config.yaml
n_layer: 12
activation: "geglu"
routed_scale: 1.0
head_dim: 64
rope_base: 1440.0
tie_embeddings: false
init_std_up: 0.0321
lr_head: 0.00515
decay_fraction: 0.572
batch_tokens: [65536, 131072, 196608]
Below are experts of layer 9 (counted from 0) of a mixture-of-experts language model. Rows are named router (the router's row for the expert), gate (a neuron's input weights, with its number), up (a neuron's input weights, with its number), down (a neuron's output weights, with its number) and show model dimensions 288-383. Each number is 500 + 50 x the weight over its row's rms, rounded and kept within 0 to 999. Numbers have three digits each.
After each expert's rows: a language model's description of what the expert responds to. This comes from a sample of Wikipedia text that the model never trained on.

# expert 26
router:479457467488521533503472475477519543437589562555439474514557541484492549443476521549472462501524437514476573534497506447537416436446513581525508530557504456721559469416427547463439436400486447450494554458453461565502550446502490453435485438497471554471450397482488540533553390503581489544
gate0:524492491595566483528507556491556521594594401484533534628502498554524618509596492504487554481517556505520467471496437521541431500590478517571526500581523477541491468532414515573513456464545451475426484456550398521466605561541466551478572524472571534487492430502458552420534537457427521538
up0:579511548484606527447473514559579589550491372511535461577541519526606546577578571512531564502494457498468458486517486495471485501594505507558567561550492490498487510413477504496456432444520543453481535481559499442456514525455507460533480529512512495464550504560471511396455451514539392511
down0:489450494550635517458543561472470442487551505525523556474594515507409395565422465449511398581510482545554532509460471441454492392612507423439511529478488503545579431458447482452592512508465429450519544507560536483459463542571426406445436492560562563543503527463496483564550588525497516469
gate1:520472424475538581385428507412576498646429539457491526430494565522546491450456528450502421544572484447475442545450557470483488472585496555449544607548540559628460550452595469522510441622470519471421597561425472472518441495433513468477603511493443573501536450538465517505538581485490511444
up1:427534486499529447488579498535451475391524479463491517615446504524401468478558468486415620512519550534425460571530575436488479528552457455570446495563501531406549456582500509546489515388453477503624493414534442589460473540567465455371468507570483546485467575480545515466559562553552484474
down1:493586477602386401500553403497427423487447418491485532379499455473505455478562489543559496585486450518443449505414495452532561589579588425499497469485529574549451467616512485511521495457484486531565631558449446426514504468538510416459554525425467470473549516554438528477490591525466439490
Capitalized words inside titles of songs, films, books and albums, often in quotes or tables, such as Love, Night, Legend.

# expert 59
router:425431409632405477501509486489545487482584443525456470562582481485427561440484620566468442490493545458479434541503523439525432542349501493463512468562554475636495488455471517531503471461491534526359399471442529544460555510440463490496387535557538541487516402483455548442543454511471496563
gate0:508462558505476427459476433493498461519559510526529528514486512475534562458434545576440537495368495443593453472460542456431497580443477507451453477547520500467402573422519466563498555611474447415502546481464476545454520546495533533550532562561499421533588494472608496446537429452416499535
up0:496468447423479592537463520582511579435476561459577470426478448456435414548565515510538476487533523562435534550599357556450516470467546435518498459544454495490546520546481478460507576419440544560544552494538493541523440395557481464472442427540586460489428415510427543486448471433583488595
down0:547461517470557606564535547420470515493504479496437475506514532471512596525444439566562476542513466538472520513477426557411489503529505575469480505462514488519457474628458541496531439422533512536511498515459434480491512456443491513464512545520506524466329516531424497389599537469547471412
gate1:449545423468596550503535526521482511480608439528521448470513432519489508466443589484467607479451407527523522395525536541441528527474486530501469495487450460445409525476524498571476475499511459537552435464494443553576381515549508451555441574479466530490527515517576493504476529552480435486
up1:557543479483486567529480577534535507500499502542564388527538463565491560552457522498435528530454434489495585453502566439456583569531505509509520549543418482423469455513566505508465485483471570586510457482471419476608458485521480504514503388485511467473511524541522485541449500517597501550
down1:443447525471501413523583454373494533512512570533436461411415482497512494520542464484544512556554532525480440387459475485477487497495465495422528525515497499574442413550478451509535509483527489489502464435515568456530550487447506505458429413428478428487540465522499571511499462442544353513
Nouns for events and gatherings after "a" or "the", such as meeting, conference, ceremony, wedding, dinner, festival, plus "one" and "each".

# expert 58
router:537532508496345534475519491407457551480503550469496481612453479524487543444407586514512507489574466494510447509524529520466473571424501479450505523512518509757485493451387464538549432371534478607459346529519458550448576471526516541567476487465544516452405445550463547442510462510509499505
gate0:524564471445472513459565564549590508547449534478441534491522546498492560607537545393535495426481523467527504509518503494463475464491514453416510541439558614606545465394485512493510481472475413543471475515407510553563414478521531487513591530498422526534438470514503523486509470569523529473
up0:452553514439478506471429472478441495577486478511505537560430460556509525543431555431505536534457413444586563461556454468495524528507397553390502496449504537421434543514529517423490576531522438545544512510445514580552475499549563616477504463509574385554569552544514403575497497475508446497
down0:505503419568686435492519547472538533532499423438581500528521448580514509540497437485534530551496504527547433543533447547449484524533487483502539542492523536466496513518523542547476537499517505513516425494521557373453508479543435398557500425409514506535504491517594494491506470484481529571
gate1:553416519564430526510579507661449372455565466477525471645530518542461472455510451510564511523519457475431539507515505550442423511494570491532519479576537580509376460538387466501438592434554487615509458551462474505427471640435509449446497454518543464446471453428460457433572423444464500483
up1:548480560424532505541529443459523511553446541421439444589518504447569482428496561497428520417454419499533572453493576533546533500540560424545523587480387517544480447500429532495490527542481481463446517509507496469567426521433446491470487448527458518563526530489538504434469467548523464485
down1:470483468444499548534505482550508456474416525457545490597396487564417462518489588596528555505503535531598433550418531459495527470537551433507512518552324538482490449584565440640613529467534420500497517515461463477548468532518524428590512501511530570643503532482517530442554419533484493469
Number tokens in tables, measurements and scores, such as 6,339, 10,400 tons, 2–1, 61 metres, often after a pipe or parenthesis.

# expert 33
router:481465494515420511509497500418596579522560445488481513669566490535506481368445582523479484554537485467459544512446493505465516494403439478566512564485526540707469515520447463582428460462527517523504453542534465503512503481457482520483504447473463496393447536498597442426486438458526481494
gate0:419483512520541456547467516485483472388606472471475385527579525483504511455535429495526464492484462513502460493515452436463497525568502512391531588481516478533433472555540424496471401437478539539581447465471492512427556527454458371471470537512517555552471507504493489497401409495557589465
up0:537510500416534520590500498532535497531498483481503488556469611552618516501576588561466533444467561488491532566483529489479519461453420427521474474444571511540533522495489482485561515486549529473487509591454479480528446407560556514505489606542504411419526536513511552536608528534573604523
down0:332490505471573529465494454489485459506523436483586519525498510508530522459636513544433468443470474517475431538532495455515526513569521485481490481508529492501538512533505511530491602442492452500507594510470518566504474496495459434492461506546449459470462524512481428508574541441468464439
gate1:449557607526423522458532539426466530481578524584542570459518531552520507602467494551502554600544524409410541534470505491487431435441422598540443478427555491408417557457474601510499510593537478535404486501476517433451545598524482538559542525486497492554479475490557514550532515403380480481
up1:552397468475527494520452437627449480468456456483514468484553413415488597431502483464599508512443461490637441491510455534453586504540521402529566495534451545613514467516544443490472486363547512468595550582531414533598441447439516475476503528482421529520477566474479422439405467590633600506
down1:489524505567508523611449562413481567458485500590610517507536536564485588527506462544494491536469509465396466494567496508505519417533506512514479506503451482432435497537475596445478490492478517542521537567546435486496505559605486526570562444554504516472384488589457400584558510561573501569
Nouns after the or this, usually followed by of, like development, name, version, portion, authenticity, episode; also because and consisted.

# expert 28
router:487445501580453406480533524507501553404579517541409469582552486435522512440455570451425544447512481481547498516494562542479438456419456504623451543515495440557525478579451431610554493466574418551537412568467384548463550473504485480552449493492426481484431489431453543477503440432518474547
gate0:559481555531416515407529500465466542534599440506438440505465487491535424552449398564493519561492425537497437566537473515535477442518490522530487524516477491448478482542402535472466437565445495555430482503474560453500469466533512645541451346520459442377539619538492483509478527463558536557
up0:470524502453468535468540466476501518429461515536533518557488487467540492446613559509506476469508458611533535476587474447504439568513554508485560429559458495506559421425539483476480451470530552492603618466489476510534502525468552363454514560520446478580535419534421436560476504488471484433
down0:574500538514543461502530516575550511460478511508575441506545589549531514534500427616488522569477499429508445506489533504533378604550518583515502485499473533542512493405505484498482484467464538483536489528386476518490566534510500473593478475501564597627532490549420576548507477552457421579
gate1:541513434490506587548481457567489533507544540468529519482500498518564471420497447557494484536509420447512448559434464566361404545540501512448452548569501580444477477528464346557581533452534427543411428520463493434438540505375484549546433483494506443489407532459517494578490461562524467539
up1:530516439458479549497508473538482492498484498484531520460503530544559468427514476562475489521559464443552530547426516541367418583511507456451489486535519510422383504562462305538586486446516462541472447504451506465487470479370486559491408480490486416515404458436583488565411487546543470557
down1:547553455542509460487531489502551444544513459486502469469480553530545523554565533502600520506475432462532567491550452556443563555479528465498533372636501545501561458558463557503521439497478504426470510443539584413546460484460473473422493510489468543560403502536553497565479531414520564532
Nouns, articles and adjectives in descriptions of buildings: windows, brick, roof, tower, bays, entrance, and word starts like pyramidal, Doric, octagonal.

# expert 52
router:542534554561393516387581453500466564362494482528451465531459481549446505470410566466458491486575437508553488486553501376526429529440445500549490469409499472561542526587439493511526572455490472557504381554496370496460527415579453473545454532502460534558471526490426556508456512458454534572
gate0:510437495460510464510456488536550489515571581581573566455408471438502513535524506502510462519541520469530466507554490426565410441488524529532450508371420444503481502568541515442369535455497549513601472520434485554449458498519588548523583481473482577507576572472495543426422506536388573521
up0:472469513430495406431537464490545525516447471520532448501526536499471432515521531550550465511468463523586487507438414513489499504574469523475406559510455518547533505572521385529547626525616537487540473495513488498623501511542540497519470466555523411561532472422495488495511546514418432575
down0:352490547392524469521514428479554577533491569510438528517543513431578537501433540477505504517453530498485532460545467498524520557528611570494467413470496602554538517595509566517518567500415478407563530473448480565538506508460502495446574513532507394525495440512543509530493501453499549507
gate1:406505435499557505442477434644456606469535542507426518505498474477538474422499461563489452577581580544513498555582437418466463440507435532396521510425474453429486479476457505458469561476440584557517499547519494569451559503500393478564371467597443470509452507440425437501467526520659520528
up1:595474439492540480503527483496512499444477574433490571535485569523507470548493424435467472429569496572455477546488517492434496568564525467573503440477480438472580486453538474527489500515456607568481497574502435470404549535478525531477607514451507558486550498502424425493542489449428639544
down1:492503458557430596445502440528482469490492490523441488480472515552386548507518541534534506467585484581528521505507471521445491354524579425554551543516420525438459541620478492524434468536389455527496519454439513563524542469507471407517534488539489445499548486555455608545497465512475452534
Colour words and heraldic tinctures (Or, vert, yellow, blue), sports standings headers (Pld, W, Pts), and semicolons or commas separating list items.

# expert 43
router:423437501492435451499511453495559559391518516540447515530483511565503568482472558478489454441467452439602409507516542487548482512457489592495450540537455474646516530493499399520519467354538453539467381512467446564466479474496514523626443509524481600471468413511516515467490485500497513440
gate0:536555551474453426500565429548460553515557432485554502484478420415504505534377503483561450487528514489472489573511490446495534552363542556508492529549471513455525658475427483472545450439460545537525475542577502462561566502412533512461495531447480414555485539541533505485502462532471509493
up0:541430376389480454477452535455523495491438542627440489572515515520564545465582440527480498469511483570565530477508459583522536548512360494457452466471402543503468471436519559490521473484494491457493482461474448524504524492479543492488413578487498574578567533529377355484403385533457538517
down0:511542506487551460497519596383504421517438560531428527418528451484435499457565505515531560418530456511530432459476507552538569502391560462439562571479543448498449497469546413581535516495479546488459470380494482574525459368384441328471489427526569558538477449503495546475496499480522528535
gate1:559507578546533534540514512475476485484455605515575550455452451541524507442498555491535526451477528438579506481491540571479431441546501489483526576452539467486549474508504486492437617508474569505488436519467571535575473468492592533535516514470499565495494487555532455471512511562512497438
up1:559480505467422478405556463486474627541508458449498456497570499520457428564537458486496567501433428477515538531486587499497405512481508523472463480491421631501417538483521448477458440483492484505524565514562572517433441450294539506480529517498474498502483485522461491465526487547452578489
down1:516595464508522504528569518501512539410556487536523529490501471538499531484461519423505502489544487539453528557598462481506482526462543515563455490481481523470541541478568425527493443492579484532591469477518478514515540414446530508531452553499418484542469410546497544570400497553513514632
Short opening pieces of uncommon words after the, a or of, before endings like -ers or -ist, such as cad, jud, pro.

# expert 24
router:423433466554520433548525511490555491409540541465462498596604494534460530456420555558444448487545465482516492513554510490584524486421466504491486461436455413649536547550481516525533471328514513525426359511443427530510516469578543528535467369504465538453489453521530637445531440478468483494
gate0:517456510450567445499527499582528460623483558527480533515527461585563523464586486477523466492514558549522474490520496439510539559475458599411519564559532456569387454483550524479512527509532538553451533473467523513572358427568539441453474475516440471460501494470525550482532443422517485417
up0:510541433560546508472497547453556560505509559413525505534471501460489503509492431507468538477491494579505526482404552438447446481544476420481492550497568498512527493515483572452540569568546471444541500452493438589477506511545471515479509484395539475611451491487451495538526501517441430469
down0:597579575491548504479533411498549389497556504477448560538513509532562472487509493549503472484502466482453519480545469475600490441454565472590383536438542586508433417396567457502357456514514490429430432443466461545437439572521526433597530410550503455605527469553500509486382494500538532479
gate1:500480483511552403501489427528435495539595474482523575497524516499514414434421516532497495517525461494578531546468556448541501516514439510457523565467429563500578618482572461417532449487408540483421396509475496450506466450488502553467460479462506643448565493480476550508442455503506489448
up1:505478479542509452503480526499428583457474485560493432376491523550409499479456568455527513488479475546429526457524555493442532509453503496533572503552436534477438486529491509534528537484555529479512537498522520437526505533468575481532613457540510383482481487472492359485583564516513415554
down1:374471490561529544535522544426543508454491493561455485517580473489466508555375539530570505490585550539564491501500513492567553459596533495544454487468539544494494565468458506523482562480485475481481510520503456473443536393533504448523520369496522512455542539469484510517501509462522360579
Word-initial pieces in non-English text and foreign names, mostly Romance, e.g. la, de, dorm-ir, Pensam-iento, Col-mar, Nav, Sav.

# expert 35
router:563491537499494448430468477551534558481567499511457546554535451477413531425478547572467503474533451518500485502549519366493527492419508558483486570601519467523621514458403421558513501376494474537527503494468463584450592438498489520568459481492480513508479482517549465521533418497454497557
gate0:397557474438492549479499470502532537504492427520408443432534578478469440548450493422463503349543523502441654522491419451524491365432486486482547496518450430416427609499434472502512505537447536481451481484453547550478584554429479512475545509519493500542464522504487415468470437534547493430
up0:545578575368516539424549564469522530500451409477554415462567482437499526548501428600635545513484476517515548490449456486552523472402467521565514506557514449422442557534488440536566472555527472482497590473468540568465510400492440501443481515440529472606510460488380524473508555446538396505
down0:544471504534480534598459485481526546567504544502500384506541574534549519509556420550490515557495417416523470420549506545403458574509518455514489461407528427449476464516544436469470447493483520583539508530488550486524575539512575545483519521483514543412621554489515467477610429389456557522
gate1:507497486428517502597601381520555562562469465477498436536492530400495543377473463559535423523427497551419548540530528472619595628499502493516548448530443532538483547552555504483501506441433398569560498449482536409413487431458515541458494542501448428506528466584499485445504454530404555561
up1:498498512499497529482432530524557594473477527482458510503469492509571538506499412416547487471452557576496497442442533570498574561545580487425492607552468476484465468462456500476451542528559416537505515462580460521548537567463533511462516520479532535549483498587536442493500467419450475412
down1:540485511561471530457489534438522466418477454528588382492519487508456484512532527381579495449528497499441478528555438450507503457446468395526540437497547582485530540376544528591526469577463533465516526538617448546528543498549571571473478525437476511523507586500545542514546593581501585397
First names and name pieces after pipes, dashes, "by" or "starring" in cast lists, results and credits, such as Sean, Chris, "Skyl"ar, "Kal"ey.

# expert 41
router:527486473495424445506503496466500586467548519465399475537487430498496583451467504519453475432517451483496461516502520476598457592437483559474482490511415505512609520568358414536530491439532438460479399548452448516576591532505539502571432463494504489450503532493546527478484438495496523528
gate0:489407517451466458446500436464498456572564544426471456461522427543492617520531450536477447500531499529437558389528412492557511541547479511509535500542493667487470509434513510509512417469574460514492430466458483485472397489531518486451488520538520460519478430508561500467507543504560537497
up0:516490502430518458409553503423496356550552518532411531530507394520458561491506512534510389539458516494425537488570381498573485516562412552505500538500476617528487496484439494562468474430603410524507445540436490549441422502554581468466501509566498503432475520457574508453470505520482465460
down0:453467509512469441449467540531419411484409460424480446391555475481513520461496482498517543338463349494488588474563469544539522594424406482524439510488510458593497474544408491445537547509372570531527517471483511483487467487546469520554472404485466520547459492502550503486480484469540507543
gate1:540463456469450539527516576521483527589573540453499494462486564490683512471372481464449396442427465542473531575526470539540566506487549465510486548422494602553549544516566435553451555483475504449457447552485557564512493477522563480496559581447442505469498517526588486457506538446501461462
up1:587448459470475530529513595567504583489556538577480534510626504498567473555480478468551497530403463468437569537477457519632569387497491419456464536495552499499537476618600529546474511491494505479523470533464459518389473559613485514532520507562499495444506593410567520498508567462455477445
down1:533441493465504499567535504539571603473471523588478585504458401524491529494529526497527557506445492509479521453537377436501502466531539386469507477547461519543522509515408464566435558510491469448474467641499487485536521500527533383477521541522399500398552530484449523473467450504457476525
Kinship and marriage words like married, younger, cousin, and pieces of non-English first names after country codes, such as "Ts"vetana, "Luk"áš, Abd.

# expert 61
router:491454492534459403551485497500497501463497494530458515598454533545451473479517467499477497467498442505509570554474484488563400485320578513528527469639436384518545527539435515551485474494449452546527424529450401534472510537514510510519511460487494556494430413485612517502411418550505558516
gate0:526557408458510434509488504506560515473594461433586498582526471521490546507540468452588578556512490561493490502433458572563558525430416474565542535494517497537574487555421486449436438446507463484550512441504505494520473492560650442516487507557504479488400414423566421549514514492431510500
up0:502501501534472538526494428590512553472497482512467524491541447557524517574483500584548503516477460580475546466545534567488526521460538403463491499494449461558404466518551498535539415478580546524506377569638544501516469535542477478530445585415549597559496543563452492503531378450445582495
down0:470471552456555456475513483502494574464507486534459511451473523527536433540522453514500435529546470487529476360568553469430494398599506518429570455488491376555471438489512521532658550390555459502495442488479451589552444581484518482525449553440550449416535487585526529556572515486464523531
gate1:517494564498485465415446416482487511490468507491566477447423415486510472557495562475514542530394465442511508462456529577543499507469482458453508500473458471606447488591439533521548441488505460476504501553476401519456431505504512476487474496496497500508508478460548444511504479471513501436
up1:630508399425508490448442524547483528471440475575460468504539426462391457605533441492480436471434591477545493533518603415445444457485531417448478517574539460526518613457468550493474442495526563534503449521459496554490507544460506499571526505566465493412454540460467477489506527498402450511
down1:455415504454449469486485444550597590517549540555482481408588507448529520526455498522499562539497518538504470426493444521503511524591535542442563545470548542574472502525485473469520485561531589456522495481560430461593503594425520517578447538495544487511556469472497503555536587493676498500
Modals and auxiliaries after a subject or relative pronoun, before be, been or not, such as could, would, does, has.

# expert 62
router:411499520537322566462448531555497552346559519521432508611466537507534524446522488513456509500517511549549516591579573413563462507465465495507528522585541450477416505506417539454477510379492442470448515585501446522549552419565453556598484445526483506474491493504543588486499482492565489482
gate0:529496426585503394563442515460454477449572580437446525536566510419424509625442555468539535599545476505483532499503539472523481465446405497495520536488551405506471501525423519531485544520373498529454487538522480402580476505500510437611405533528569504509540429543496519429473463471518570513
up0:499508406528498486475498423483541517486472511548577535551449529531488477564579567577454416497544501552509486553529509408503533468450428473502526554521444491568511562465445456485492527490440592447463555447461487504538485474487484514529405464479519438453450464404487495507545412376431457516
down0:490536501481517509490481546447603455465355614390447476475436438512497476510462456531619392605511530394529567517462528565484474507525508568464541442446481498465516454514468520480456489456516446440544490420511556517556511359508498483470499537514508621491559584573497507557517506449432470560
gate1:558564536492534524517530561502467517565586491516391472498460509438446472483466537590497414558548541568455516564503456480513468553492511515515503462421466463484555463533462538477564467491463436516461562519401543485455502568451486424532528445536517545478510498579547457570494475571555465537
up1:494533477498576578522548528519450447537465495533471471466510582505458495516523475455527477482454530555439457593505525476497564552462463484459553477571543506532511501477472522504476494466462480423497411468453411472500419453569554488483534525589447572477537536486527520481439600576543427468
down1:482469461502617500502487362497572484463485566547450485546485604583576464532494513425464552516532445549465537460518485534520549551507533486445449525522400581600480456425455484550517482462403439368480401560601522592472424556501584425454536532484530458527514525466368581555531586476481516514
Dashes, pipes, colons and semicolons starting lines in infoboxes, lists and tables, plus company names like Nintendo, Sony.

# expert 13
router:458446470496510466552467462463584557571562503497437486498479543508442529454516567556490556505578473558500450530496503414498471492355509513552419491544493415596536487466384486564431455480511495566527436493397477556522545490568554464524497468475538517444435500557479522508468423525507540536
gate0:480531455552605603491493415564572468478480449512453521465544501450499487560463573512500617545516467470460443517537581488448515536451608498460431514433576610585524501499468561520439445477588503485436464505535490518493597489404561537456534466501531459534518490575478553448581491464457620543
up0:521437479532580524490589441574515487550522458515508443537612472447537528484578558422496540498469538472470547419572516494352563486525587593562525535484484386521485497456460534594445499475540569527499540517520445463436572493487486475504431540430520555458501495569540449558569454502486531459
down0:514527552498612446516548528588538524504565507457526579577513503486500521523510459478537504477513462432539549551417527503453537585465603504522562554575505453547470515505464490395504469530493527528554545543510557455566520434591539466454526442445450479401502522538497539485521450624484498552
gate1:474543468494583489554475498498509515609513373447540556540432481442517491526471571494496561533522431490503492487550444503475494478454522529543476481532531491595551577528557574499482495546517504483497487460495531492525514512477532531556400483476547450567566514570460509491520436499517528617
up1:560452527520553518456485538463506466466550544610532470565477524608447436458535501467562408433540506473446547476520522490443538462561509492488492420570461535568376552479542437413447494559499523532506462509582467477500559504485472540482505590469503609514467519403637519460482520368447494513
down1:512492508566526455506506511572507468482402541500489453548500470372505552548529553500446483494498520545446476510431570533591428468512439441551518536492484551474480468485478597517499519477486472510493477569511536527574432497493480436531553455576472518536514539573476469458521557469455573534
Subject pronouns in narrative biographies, usually after when, comma or period, such as he, she, who, they, along with and and had.

# expert 29
router:434442551542471415488478522472458565475587516440505505520496518545472562408437544508438478537545514518485500525569490473508475502419563488488534478523380477510508461513402456543523455411429478521508506525478476541527542427488531469542482524521435513446445431519605498503521517482496508566
gate0:468476608511575482459486542510488467511478627452583516562474536487540443469476460414406500422493512452558501514510533528485544458507424569539424514468463467573499490501404465506522484561554501403567554551414566522468529374557478421449558489570459491505553536499431541489507466515525473490
up0:449510586482475487494478525534444609501480580507487578589493626469458517437510528504447457530596501418530508569587470456505480466455474546526489468476543479543551550519491432496588491592488506491518517560530536521508470537489451496452493448564535448568485519532519560436574428547441487529
down0:532481525504641570494482449403490441447530470470493415440490562535443503509513480460516617431413460534431509574496592431467563440449444502506526541462523557245480554540448561441461458479520478558496626402477458434509495435511504469456498463449400412478549436559444501493464493497525487458
gate1:485517540547503481577554455527508543457404552538502541498607545517483586513489520434518525511465569582521450528505476509560526518454481456542522543458532528563587604560435463517505523459434487449405514373549490472449470506520482549592463501437452498517500487461478538513557523436505485492
up1:540356469498492533479471533561556572540437487511581543483480628563544553544438455547570507446473559466541478475543435455495590556547512535588566581512399558497554606512431496550521447450534546538503452519574383488428403506456539499514498470493554435421512508557496565485477523458478549455
down1:509494462600456487513463512462565498455382468491539496534474523500526578544518572464466529424466454549508561449501582607516510497465499504505500540455526499559477530482513428437464574508464518590448529384568551480512475513393495547613418568462443524524487488489533527501535570479552572668
Pipe separators, list dashes and colons in tables and lists, plus first names or country codes that begin entries, such as "| Andrea", "- Luis", "USA Daniel".

# expert 36
router:469471455583376442521487513458474472372609483494576542576524567525422520481507500535561590458503516567533512510507513482489533586464548559492494511522499487451525516505406455559519499376574474555481428477437535534498537443550410538454456423504445524464529456493493595463494466499476498552
gate0:441504477515458481460516425479487517480575523470426481460397544511552491553530471485488547489508534481507429548673469518528549364516575536550546557569538497510509461564505512537507496455397520490466454413528566513534540405520504452504483454552461496539530526468424403506467458532569534502
up0:445424513392592616481541489540456469536552557426521498489519515578400476402466523524436530481539477515523498389507449654515572599556482534469545482588526623541511588411485483521584533437456520533457506477584429570439474367516486523495448529494559538431469375435488537488474523462423552496
down0:554514494441479444584440367544522499557424431566506513538542449509542501561554445527585467519451470540539534555404573535474563552511500431563399520571475452503491591582488570496509418513572478497397474439507426483524486513417593464558450515416486570446444496547513546429477456501518454585
gate1:468466484557516528606529465519504403532448492436504478469572514482536510477449558557591472533483559511498568520533500500505491551460438598497509511510561523532568416510521491520563444483539500522510514488501506480493469488465516560488466550446463526481438558540550517542570519564485530434
up1:412517544467527417578515487464560538526555503540466423443383521336542457519482466496564540562533513485546503516552454330540541391433546483508463452592449512487549509457537631469526565474531493459481584492517456451487524517500476565470438430496496549465413525565411425433403511525541443520
down1:468517476413428482504522436551551470478499481555411493453465534456523485575488542501618465499514556558496551468492561505439506490575541575453447449456509464473496440601459479498579476487484525529494555619613458477565484502511589552501565506454522552480449507484475417531389521466538461479
Dash bullets and field labels opening infobox lines, e.g. Coordinates, Genus, Order, Born, Species, plus nationality adjectives like American, British.

# expert 50
router:418519439522400413454506532472597484548439504534510563451499528479447556454446528502521485535540510445564502546511534491503464460473482504457523560521525467833517518497379430560510470448483490547461381629478485542498507516546552467533514501441467575443507476498524555500500498518517508531
gate0:502502485484523500468539481529442600522479490500531578493506480567411431508540497555479454535478601469464640482580495561508527458426501577513494542486408486589413513586466430526521465553551554519544497450421466474491519512523471432516510520590525527464563464527454481530498534453438574520
up0:549532299516526564478475578436521528572568509516448625467497492512483429521550492529613420475505504441557422496488439555520462507513590496532453510582470512514600557470522508518453471479470451493426508507570586456469468475559551573495518456560461455510500466488461448574481421467556534478
down0:490448548529421461589536529429534587501477512482577490410481505514495521522479446512621508462506478572469612575605506590517501468480440507473440462491440570513489541444601496479530460564524662534509488520480510506439501502498451489507464505614476574473598532483439410431544528498511485438
gate1:446498521479554485456454465498570542671559530467564471430508492474503498555517461434457490555530506582510479549424527553523479481515589479536548457497459448522471504535469442456461429506499507543337533619482493481481414456496377467494525521456516591449562493457523506412548441548504468553
up1:526426495474480498471552531473560541555465538548461458549481501460494510437518419502502523584497526447503529465614625492542506451531428575543436550541428516420558500529389502482538455414501542453477448492460551514499452551433446469517554458570413402462460468537558425507575509563435510587
down1:481486497399453460534479525429462515490517467459460542532483552438422497538590423441523498497521485461466442578473548479540423575506430501548508453468478476529555509540477457538430511505601424593544484468648470534517444532373536568476438552403530518488585497387532511477442510604450484472
Nouns and pronouns closing a phrase or clause after the, his or a, such as it, them, route, territory, life.

# expert 23
router:480442486511457500479502482520512450372509440564494551527528627508556512447453534511494520410423470460549397551543541472550383506507504586532525522561523450627500514506531501493471490430488465557490367530411364559531513481527532522639460444502506574498460469476556527516543497486447437479
gate0:597496495529529478477500561538512370547458461547578514568466559501584603535510459451519518500493576535520477395452502525469583578503515542458481502454511497554510517457539535576556619489514501626574500523597552474546425581428439445512542496594421493537485563433460488435448533477481555510
up0:533463459452473511450539549522500511530443476511497552510464578521519587420452444492432497541480537436517451467468531572443550596476484493431526495467452504535539599484473448579567618569475444586556540486565560553570442555524414539538486708532325573560543545460497580477523423522508555554
down0:560529556469474608573479504487440398513490529476543415542484506433440457439437479450477438506524544557469506504537527481492506493543555527563473539509458573518520553536450457511604403433543498481378506543485503508495446446532491501379497481510466561408490428481433460562517464458582570599
gate1:432531403522497531550408436487534565495489409554503552598433488536558532476474429550449491371446476525434555445509582470585562512496448483514482466552423630441578492542541493461481430410426495465462512461563523490488410549468484513555613488509481433471508448557531509415555580522466533413
up1:487501423657538432559482408465518504586502568487437535495449543519502500484557453425512500498470567633494503548550532489477475470526480501500453507519561502571490481486531498501546550510480517459501541505455550460487504483516565466490490482425427432421473474538411547486439383489490507464
down1:486454520516632494554524503583505454473499422527502481438555499512494659506597429513495472525493537513595479406549535507552457402525505560414548536450477489510451582434531517552509397539604458495529419424494489564482503463509537590520456522382481520487510461506504541502571498528539446527
Words about digital media and publishing, such as software, online, download, DVD, web, Windows, open-access, and "released a DVD".

# expert 45
router:488450518496356375493490505563553497560591530492527532465537565532530551444448570533459496516604436480531522501557483495504452470431507470580455467559485432519523442521356414551476493495523462567506426507459430509510535493554543487507511506475443514449443486537529560475478446477498551503
gate0:457497488524451425480543531448501541488521496491415467500540409495483490497443462550459513532575481483493562532547436519534482451541553554500492479412476536541485460560390590478572441545456602494403447550509564546459507478464523487503446493477513498492494470472532556506549548467407509439
up0:435366478545425520537481392448473407455485471418563517514560505536614510457529569577516508445501549460421494477498538586452558519474436409445480518509518451506490497533515480570409423508481375489422550607424526508468501499496457591523479538544486478479483561516540448420497514501514546538
down0:438369444436504536555519545523486514539494412516561492478458530450469432620546512579522520407514405508519605526451479548486473444516554568552477509520438536451542430581493493533426544460554500467501512540518499537441515555473523520410575507457522553456502428447534516495539480604465500478
gate1:504511511464534515499528484461462490498491507538507589560489557508522513530544453554442542472546542447531479560534545459474544538552566507494525464545552487556436408472472590464527474561535371529549402474515501527546467464560505470502555555488528532440523411571555516413480564535485495469
up1:551529493589493500542494497526618433515571497467515380577534506519469469525485509447461585468492483580452504528540440469480515458536482518551468511502400535441420582549515449584449594485496461431488660450447538498462484516463515587482389451544472473569446519441434452473498452501492493597
down1:541490454526363468428573530518470497551478580567509507448513469524468599457425530469536463571569540459581483512419516445477451483438552557515504507437519559501504465522517521464528544424508488534489510518572515507527553390482540485508413610517508415385485502542517501533529552455443450514
Words just after a verb or adjective like able, wishes or would: to, modals can/would/should, without, not, and the, before a verb phrase.

# expert 22
router:501475454465250453456482516412538498477586566522495501525494497472500529416426486551491456469490518518523545509510502430534456424434462526438517481519574465704532445470476456510535409419521503514488422486490546536483542538534533390549501545509441503497436390404482557468531427512441453536
gate0:498493460463508460472547519435466436540402496506520440567468411368486496514482509451536460518443511513548587489529430510492593525476430479444444449557537413570497476474575479505524600556526473505532501567601537497450461513592465468491486526476420435504520519404482533451466462495589501492
up0:527538497525521530579471477581488578478593520497488558468578539646543472529493436550481453502604480453465463563469505489548441470539511450538553560502445593503552526480509581483529445475494558454465474471465522521592504529383521561485536581519588598486575460566510443503518559555422447510
down0:430460495455513492470491505420543469560580560479525489434410517472467481492470536630500558454485469438446477498481520478452512494453473473489438553498544566430501470476546568496521518483482495420535451429528451555593392473556492471521488450477573517459475516451399414437550472504419527567
gate1:580491485490526559496544468524528449490589498430545473451528462499468470517551451487531529504570506468542443450583471456462518460449426510522571417384630421557437435552521424571529461482475500633501439492561546490604503562531499486492480477559499511458519456422537525562493550416576472459
up1:438502499477482504473465517486462552537419513566452523532512551464497554464420476451482469518457463544445552530428504503534530557563559506506477578584378581437585522448450583411470569525528498402499520499435425549392483437454494505495505554449467476535495527614486467473485427580434516534
down1:494519488523482511434518533539577563468400529541488456580500419444491555604433529366509470530559449517467605526463498527516505401516540489530492554507426539540511576451562422571459525447543419415591545441444520507496527525534520491541450517448474571497501507408449508580427484486545502509
Short entries in tables and semicolon lists, such as Yes, No, Success(ful), bullet separators, dashes and numbers, often before a pipe or line break.